python train.py --hidden_size=160 --n_experts=32 --moe_layers=[0, 1, 2, 3, 4, 5, 6, 7, 8, 9, 10] --router_score="sigmoid" --normalize_top_k=true --balance_bias=true --lr_router=0.000886 --tie_word_embeddings=false --optimizer="soap_variant" --beta2=0.98 --max_grad_norm=2.0 --max_seq_len=768 --train_tokens=271200000 --max_steps=8277
Below are experts of layer 7 (counted from 0) of a mixture-of-experts language model. Rows are named router (the router's row for the expert) and show model dimensions 0-159. Each number is 128 + 24 x the weight over its row's rms, rounded and kept within 0 to 255.
After each expert's rows: "gets" lists some tokens that make up at least twice as much of what it gets as of all text. This comes from a sample of Wikipedia text that the model never trained on. Tokens count by the router's weight.

# expert 7
router [129  97 115 126 152 130  88 156 123 106  76 121 111 141 144 152 140 101 144 154 182 104 147 120  98 136 161 107 158 173 110 142 129  96 125 132  97 125 151  94 143 124  94 111 104 140 138 145  99 139 142 166 114 139  95  98 142 128 126 133 146 171 133 152 144 157 135 121  99 135 199 134 127 130 119 137  99  96 142 123 177 124 119 143 139 125 110 102 117 164 165 112  77 152  83 118 136  86 110 134 148 155 150 127 117 140  97 127 121 138 112  90 136 149 130 155 168 103  86 140 115 109 130 140 106 124 101 129 139 159 131 117 123 118  93 153 131 167 160 120 131 142 100  90 115 129 146 114 153 105  81 121  76 111  86  77 140 162 143 103]
gets: " ", " (", "–", " \"", "(", " '"

# expert 22
router [104 156 144 122 143  49 141 130  93 120 172 154 151 127 145 157 125 157  99 146  88 110 111 153 166 134 142 115 147 109 147 148 142 149  87 111 111 160 108 138 120 110 108 127 101 151 115 133 117 129 147  87 168 108 115 101 163 114 129 170 146  88 118 135 111 116 149 135 132 115 160 121 161 151  89 151 107 122 112  74 179 122 129 110 130 129 126  83 121 144 107 124 104 129 144 103 167 135 101 102 137 150 161 128 137 147 172 126 168 160 132 153  99 128  97 138 125 153 111  90 110 165 150 150 153 128 131 143  96 151 138 182 111 122 149 127 121  85 125 147 103 116 150  97 103 105 101 150 126 148 136  76 146 120 169 151 127 126 126 137]
gets: ".", "==", ").", "im", "am", "ri"

# expert 21
router [135 121 113  99 163 144 144 122 146 108 119 142 105  93 143 105 107 126 128 115 142 164 139 225 133 142 159 139 138 176  84 104 104  99 139 129 119 104  94 109 140 105 121 159 105 106 138  80 101 154  88 122 106 133 146 143 114 134 125 132 120 128 153 150 118 133 107 108 121 170 143 131 140 110 137  91 102 136 128 119 158 160 108 104 101 134 119 144 150 119 165 135 110 102 105 126 121 139  64 110 130 113 121 134  91 131 160  98 103 147  91 121 164 111  83 110 179  71 108 164 128 110 139 148 122 150 141 119 131 114  97 135 127 110 107  91 101 130 125  89 109  93 147 140 160 114 123 102 102 136 166 104 134 123 110  99 135 162  95 103]
gets: " |", ":", "-", ";", ".", "|"

# expert 17
router [128 110 108 107 148 193 155 102 123 131 119 129 102 117 136 150 138  95 154 132 128 136 124 144  96 146 140 163 158 139 114 129 151 107 112 118 137 150 125 149 139 120 121 127 148 132 145 154  97 119 131 118  89 149 170 128 150 117 120 108 139 149 140 161 167 150 117  84 107 128 129 121 111 113 116 127  94 102 150 190 157 133 125 127 115 131 142 103 113  98 112 147 102 154 118 117 162 121  56 124 136 155 131 102  87 106  69 138 129 124 117 121 166 119 126 122 233 126 148 144 114 148  94 105 110 148 135 104 158 146 106 139  84  95 136 183 168 111 148 121 139 130 165 140 124 109 129 102 136 103 122 104  89 132 113 111 124 150 125  88]
gets: "1", "2", "3", "0", "4", "5"

# expert 4
router [132 146 141  72 173  91 143 119 107 132 152  96 130 121  91 118 121 125 178 141 132 121 119 147 101 104 174 140 111 129 111  83 138 123 133 146 129 114 160  99 143 103 123 132 121 107 118 118  98 119 114 118 144 147 124 158 169 118 135  92  76  99 159 149  87 126 117 128 124  90 109 165 103 102 104 142  78 127 126 124 103  99 111 107 115 166 120 149 159 132 135 100 141 135 134 113 127 142 142 107  90 173 135 124 125 176 100 142  85  99  90 164 152 137 127 151  92  86 137 107  87 117 139 123 134 152 161 151 148 127 108 135 114 132 108 128 150  97 140 180 129 128 134 164  60 156  83 154 153 134 124 150 128 141 128 119 157 106 149 110]
gets: " S", " M", " B", " P", " K", " \""

# expert 3
router [124 135 100 114 109  68 115 141  96 148 140 127 131 136 138 140 116 107 153 135 127 131 128 128 112 123 135 160 143 150 102 100 166 108 141 123 166 119 149 135 112 162 165 147 129 158 133 118 139  90 164 125  84 110 166 119 148 173 111 120 130 130  62 148 118 135 136 121 104 124  92  99 131 106 108  76  99 109 116 218 126 148 127 143 103  95 108 187 123 115 127 148 101 129 106 118 113 157 173 153 128 113  99 139 112 107 189 158 129 130 122 139 143  97 157 117 126 146 198 126 126 144 132 138 125 147 118 146 149 109 145 133 117 136 108 127 134 141 120 107 109 147 119 131 118 197 112 101 139 123 108 130  93 152 102 138 148 124 110  89]
gets: "\n", "==", "===", " \"", " ==", "="

# expert 12
router [119 112 115 112 102 204 115 133 134 114 145 133 114 131 151  92 142 115 124 133 164 164 161 113  87  78 138  72 145 132 131 129 108 132 140 104 111 139 127 146 154 191 147 131 113 114 139 165 136 159 140 116 127 137 123  74 139 110 167 143 131 137 116 128 133 148 134 167 140 118 103 131 114 113 128 137 122 121 126 196 110 163 151 160 135 140 106 136 108 133 159 155 128 145 170  81 137 160  96  94  98 107 151 124 136 121 167 102  82 122 160 120 130 114 130 128 204 123 164 145 115 127 131 119 108 128 169 131 135 154 112 143 130 131 125 146 180 134 125 137 145 111 139 114 142 117 128 178 132 100 126  66 138 117 101 132 134 142 151 159]
gets: " the", " The", "s", " his", "The", " first"

# expert 13
router [105 112 129 104 110 194 151 154 146 128 122 116  93  59 174 166 129 127 147 121 118 137 145 144 103 160  85 134 112 143 126 126 118 110  90 113 141 191 148 139 115 121 110 135 134  98 127 143 109 117 134 117  78 151 148 144 139 119  99 113 115 123 188 176 133 151 128  75 108 117 130 128 153 129 128  78 123 128 106 169 146 141 138 138 128 124 134 101 114 147 123 122 112 150 147 101 134 102 115 115 143 127 162 107 110 116  95 149 134 131 126 132 181 149  99  99 109 115 138 127 144 110 111 176 124 135  95 116 178 121 115 122 112  97  74 134 158 105 150 153 124 138 169 118 119 130 113 126 168 130 127  86  81 121  88 121 119 157 158 156]
gets: "0", "5", "4", "3", "8", "6"

# expert 8
router [128 122 104 115 107 153 135 111  79 131 127 129 122 131 141  88 111 128 118 113 127 129 135  60 126 159 105 120 177 119 142 144 151 111 126 105 141 176  92 118 121 112 153  95 138 131 111 170  95  90  98 116 177 117 124 183 157 157  77 128 113 142  88 137 143 157 162 116 136 157 104 119 132 164 130 107 112 112 136 139 166 140 135  92 129 155 117 142 134 116 143  90 110 129 131 132  83 108  64 138 147 155  99 118 112 141 131 129 122 148 147 149  74  91 139 118 131  98 138 186 154 151 150 148 127 133 130 102 128 123 128 127 129 151 146 133 153 113 212 154 149 139 109  89  98 142 140 129 120 109 110 141 131 127 159 130 151 133 144 104]
gets: " of", " in", " for", " on", " at", " from"

# expert 29
router [144 138 142 115 145 101 168 150 130 106 128 123 119 164 131  92 117 132 186  73 113 113 153 136 168 167 144 134 106 112 112 135 181 124 116 111 114 166 103 141 163 154 141  79 110 125 113 155 167 153  94 152 160 131 108 138 139 166 117 137 155 129 164 111 148 142 131 129  95 118 123 117 139 149 149 145  99 138 160 108 139 125 147 118 129 117  94 133 121  81 107 119 136 102 115 143 119 120 157 104 180 103  99 107 110 116 134 118 110 137 172 149 127 152 116 128 116 178 113 103 160  93 104 150 165 129 150 112  99 147 109 114 143 129 128 186 167 161 110  93 118 133 144 136 166 147 138 140  57  78 115 142 157 137 118 122 119 108 115 129]
gets: " N", "S", " V", "N", "M", " J"

# expert 5
router [144 145  88 120 118 142 134 150  86 153 123 178 149 137 114 157 145 137 179 138 149 102  97  84 104 106 106 131 127 106 139 177 137 142 140 141 114  88 112 141 135 116 131 182 114 137 111 107 135 124 157 120  88 139  97 124 125  92 123 114  93 152 132 120 164 116 147 148 141 138 131 104 147 151 166 117 160 139  77 128 125 147  84 139 122 123 146 135 187 145 110 178 138 133 162 164  87 133  97 123 155 159 136 155 131 129 168  80 103 142  97 103 151  87 119 125  91 137 123 165 155 100 155 152  75 106 106 104 129 129 137 137 136 155 164 124 144 118 134  92 117  99 127 112 140 182 154 116 138 129 159 116 135 129 108 117 148 148 132 122]
gets: " T", " R", " L", " H", " W", " b"

# expert 18
router [114 134 147  90 139 107 156 109  94 147  90  99 153  88 100 128 114 164 164 104 143 114 135 110 114 129 110 116 173 100  97 132 102 121 110 105 118 134 122 117 139 105  97 130 152 148 121 108 144 143 104 113 137 101 131 124 132 139 153 138 111 135 111 124 160 138 118 117 161 128 145 141  51 159 133 155 126 123 116 130 104 141 159 135 154  94  73 142 143 115 120 130 150 103 144 178 146 117 144 152  92  96 105 101 124 143  97  90 175 112  77 112 145  97 166 134 119  55 140 149  68 135 101 190 134  97 121 152 138 101 143  96 138 133  89 115 116 134 103 116 139 117 147 117 126 168 114 104 128 139 128 117 122 107  99  90 129 121 139 123]
gets: " was", " a", " is", " an", " were", " are"

# expert 31
router [ 80 132 132 116 129 152 121 116 159 128 156 125 170 116  87 113  83  88 128 106 121  93 128 114 146 153 137 126  47 107 121 133  96 125 119 148 104 142 136 108  63  70 128 151 128 132 134 103 119 158 146 139 136 133 109 122 127 130 156 105 137 125 125 122 130  70 135  72 125  71 165  88 145 106 137  89 106 145 113 160 155  84  89 164 135 152 117 113 127 137 163 127 107 108 130 176 162 102 138 128 137 119 126 128 107 138 137 158 152 160 155 118 120  91 139 176 142 138 112 109 142 120 144 146 119 120 148 122  77 137 114 120 142 117 115 127 121 150  98 120 119 175 156 129 113 155 120 121 138 141 167 172 114 136 115 140 122  99 124 142]
gets: " and", " a", " with", " by", " of", " to"

# expert 19
router [129 131 113 153 172 107 128 104 156 143 138 136 126 148 153  74 137 133 151 117 121 145 109 114 159 145 150 154  87 118 119 111 137 140 147 149 151  74 145 116 141 123 137 135 106 121 123 142 162  99 108 181 122 102 109 156 123 117 120 136 105 158 102 147 104 119 114 150 127  91 158 189 136 122 110 138 119 146 106 145  97 128 123 199 151 160 158 176 145 148 135 142 137 121 122  95 133 156 117 163 116 160 128 150 145 113  77 133 102 120 102 118 141 170  91  99 116 127 113 132  78 166 114 158 134 144 103  85 147 141 110  96  88 161 107 125 108 127 104  99 144 115  99  96 118  83 131 124 133 174 143 129 120 140  78 126 129 127 170 110]
gets: " as", "ing", " of", " with", ",", " that"

# expert 16
router [ 95 128 115 119 137 155 143 141 132 124 153 140 138 112 119 109 152 110 147 151 141 130 147 133  98 129 105 120 123 130 118 141 140  94 101  64 153 137 139 130 128 102 124 173 165 129 148 170 134 128 129 111 151 128 154 201 124 150 154 108 135 141 128 137 146 136 133 143 139 113 136 125  90 128 168 137 131 119 155 125 152 135 130 152 139 148 145 155 149 119 144 102 135 180 147 123 138 101  81 129 182 179 131 129 128  97 168 118 113 143  79 100 153 178 101 134 140 128 118 125 155 133  79  70 114 139 135 155 142 108 100 122  80 138 139 168 141 150  87 158 136 123 136 147 116  94 143  81 150 129 114 113 117 157 104  62 161 151 146 163]
gets: " |", "|", ";", ")", ":", " October"

# expert 10
router [186 130 143 129  86 161 121 157 109  92 117 167 110 135 159 157 157 115 102  93 136 167 142 115 142  92 167 112 140 145 102  98 153 108 121 137  85 142 130 149 117 114 149 136 145 109 151 101 111 160 160  98 136 168 167 130 135 144 154 116 151 112  94 126 158 160 123 125 137  98 102 115 159 108 116 137 115 103 124 115 136 119  91 118 120  74 122 108 149 173  95 116 118 159 100 160 123 153 186 145 148 120 132 132 143 102 107  82 118 151 165 116 138 191 124 128 116 144 120  98 115 115  98  91 137 130 115 139  95 118 125 147 176 118 150 113 133  98 122 138  75  87 153 149 113 110 133 112 137 116 145 149 148  96 144 123 149 140 137  93]
gets: " to", " he", " it", " He", " had", " which"

# expert 1
router [125 133 121 110 138 187 158 109 127 116 142 140 132 128 127  95 123 119 134 181 127 149 139 139  90 144 131 167 159 138  64 122 117 108 118  73 116 144 147 176 142  98 105  96 163 111 159 166 111  94 138  98  96 147 148 166 127 162 151 115 126 151 150 124 137 141 151 110 110 168 116 122 128 119 132  98 118 100 135 162 147 122 108 154 135 121 153 127 136 119 137 158 111 155 130 112 141 116  92 130 143 144 156 139 123 102  71 163 126 122 153 115 165 128 135 141 222 111 110 131 103 139 115 136 101 153 123 145 159 137  82 130 109 110 120 148 163 100 154 145 149 138 136 146 118 129 133 128 133 108 117 109 111 173 103  68 155 157 119 151]
gets: "9", "1", "0", "2", "8", "7"

# expert 6
router [118 116 107 108 134 209 151 124 141 136 118 136 105 111 138 132 131 105 142 161 133 145 125 142 101 140 124 165 148 154  59 119 117  96 124  88 133 136 138 146 146 117 112 114 142 124 152 167 111 103 139  97 101 157 131 158 141 152 116 120 125 160 172 136 146 152 120  96 109 156 121 131 129 109 113 113 106 100 133 208 156 126 112 137 115 121 144 128 114 117 125 136  97 151 113 116 143 107  73 125 151 140 161 129 111 100  95 140 128 120 143 106 148 128 128 120 237 113 133 144 105 143 115 121 110 151 116 123 175 149  91 138  97 108 115 157 154 116 158 138 132 140 125 146 125 111 128  94 135 100 114 102  94 135 101  83 135 174 124 134]
gets: " the", "\n", " |", " in", " The", " was"

# expert 25
router [132 132 122  96 142 163  99 126 117 110 121 112 139 134  95 147 149 136 123 128 143 159 134 186 105 112 129  91 109 115 166 127  70 131 122 125 143 137 169 150 102 170 130 101 129 150 131 128 150 112 136 134 151 147 123  91 118  83 136 119 110 130 166 144 126 126 161 139 128 112 102 117 116  94 130 159 150 145 153  50 103  77 126 114 115 117 127 128 127  72  74 141 166  86 119 110 130 135 170 137 115 116 107 140 119 133 106 119 128  87 109 177  68 135 109  93 120 168 135 120 148 129 144 119 111 121 130 142 168 125 173 129 119 123 139 114 136 140 152 142 145 157 179 140 156 106 140  94 115 128  73 132 145 127 154 137 143 148 124 174]
gets: ",", "ed", "),", "\"", "ated", " known"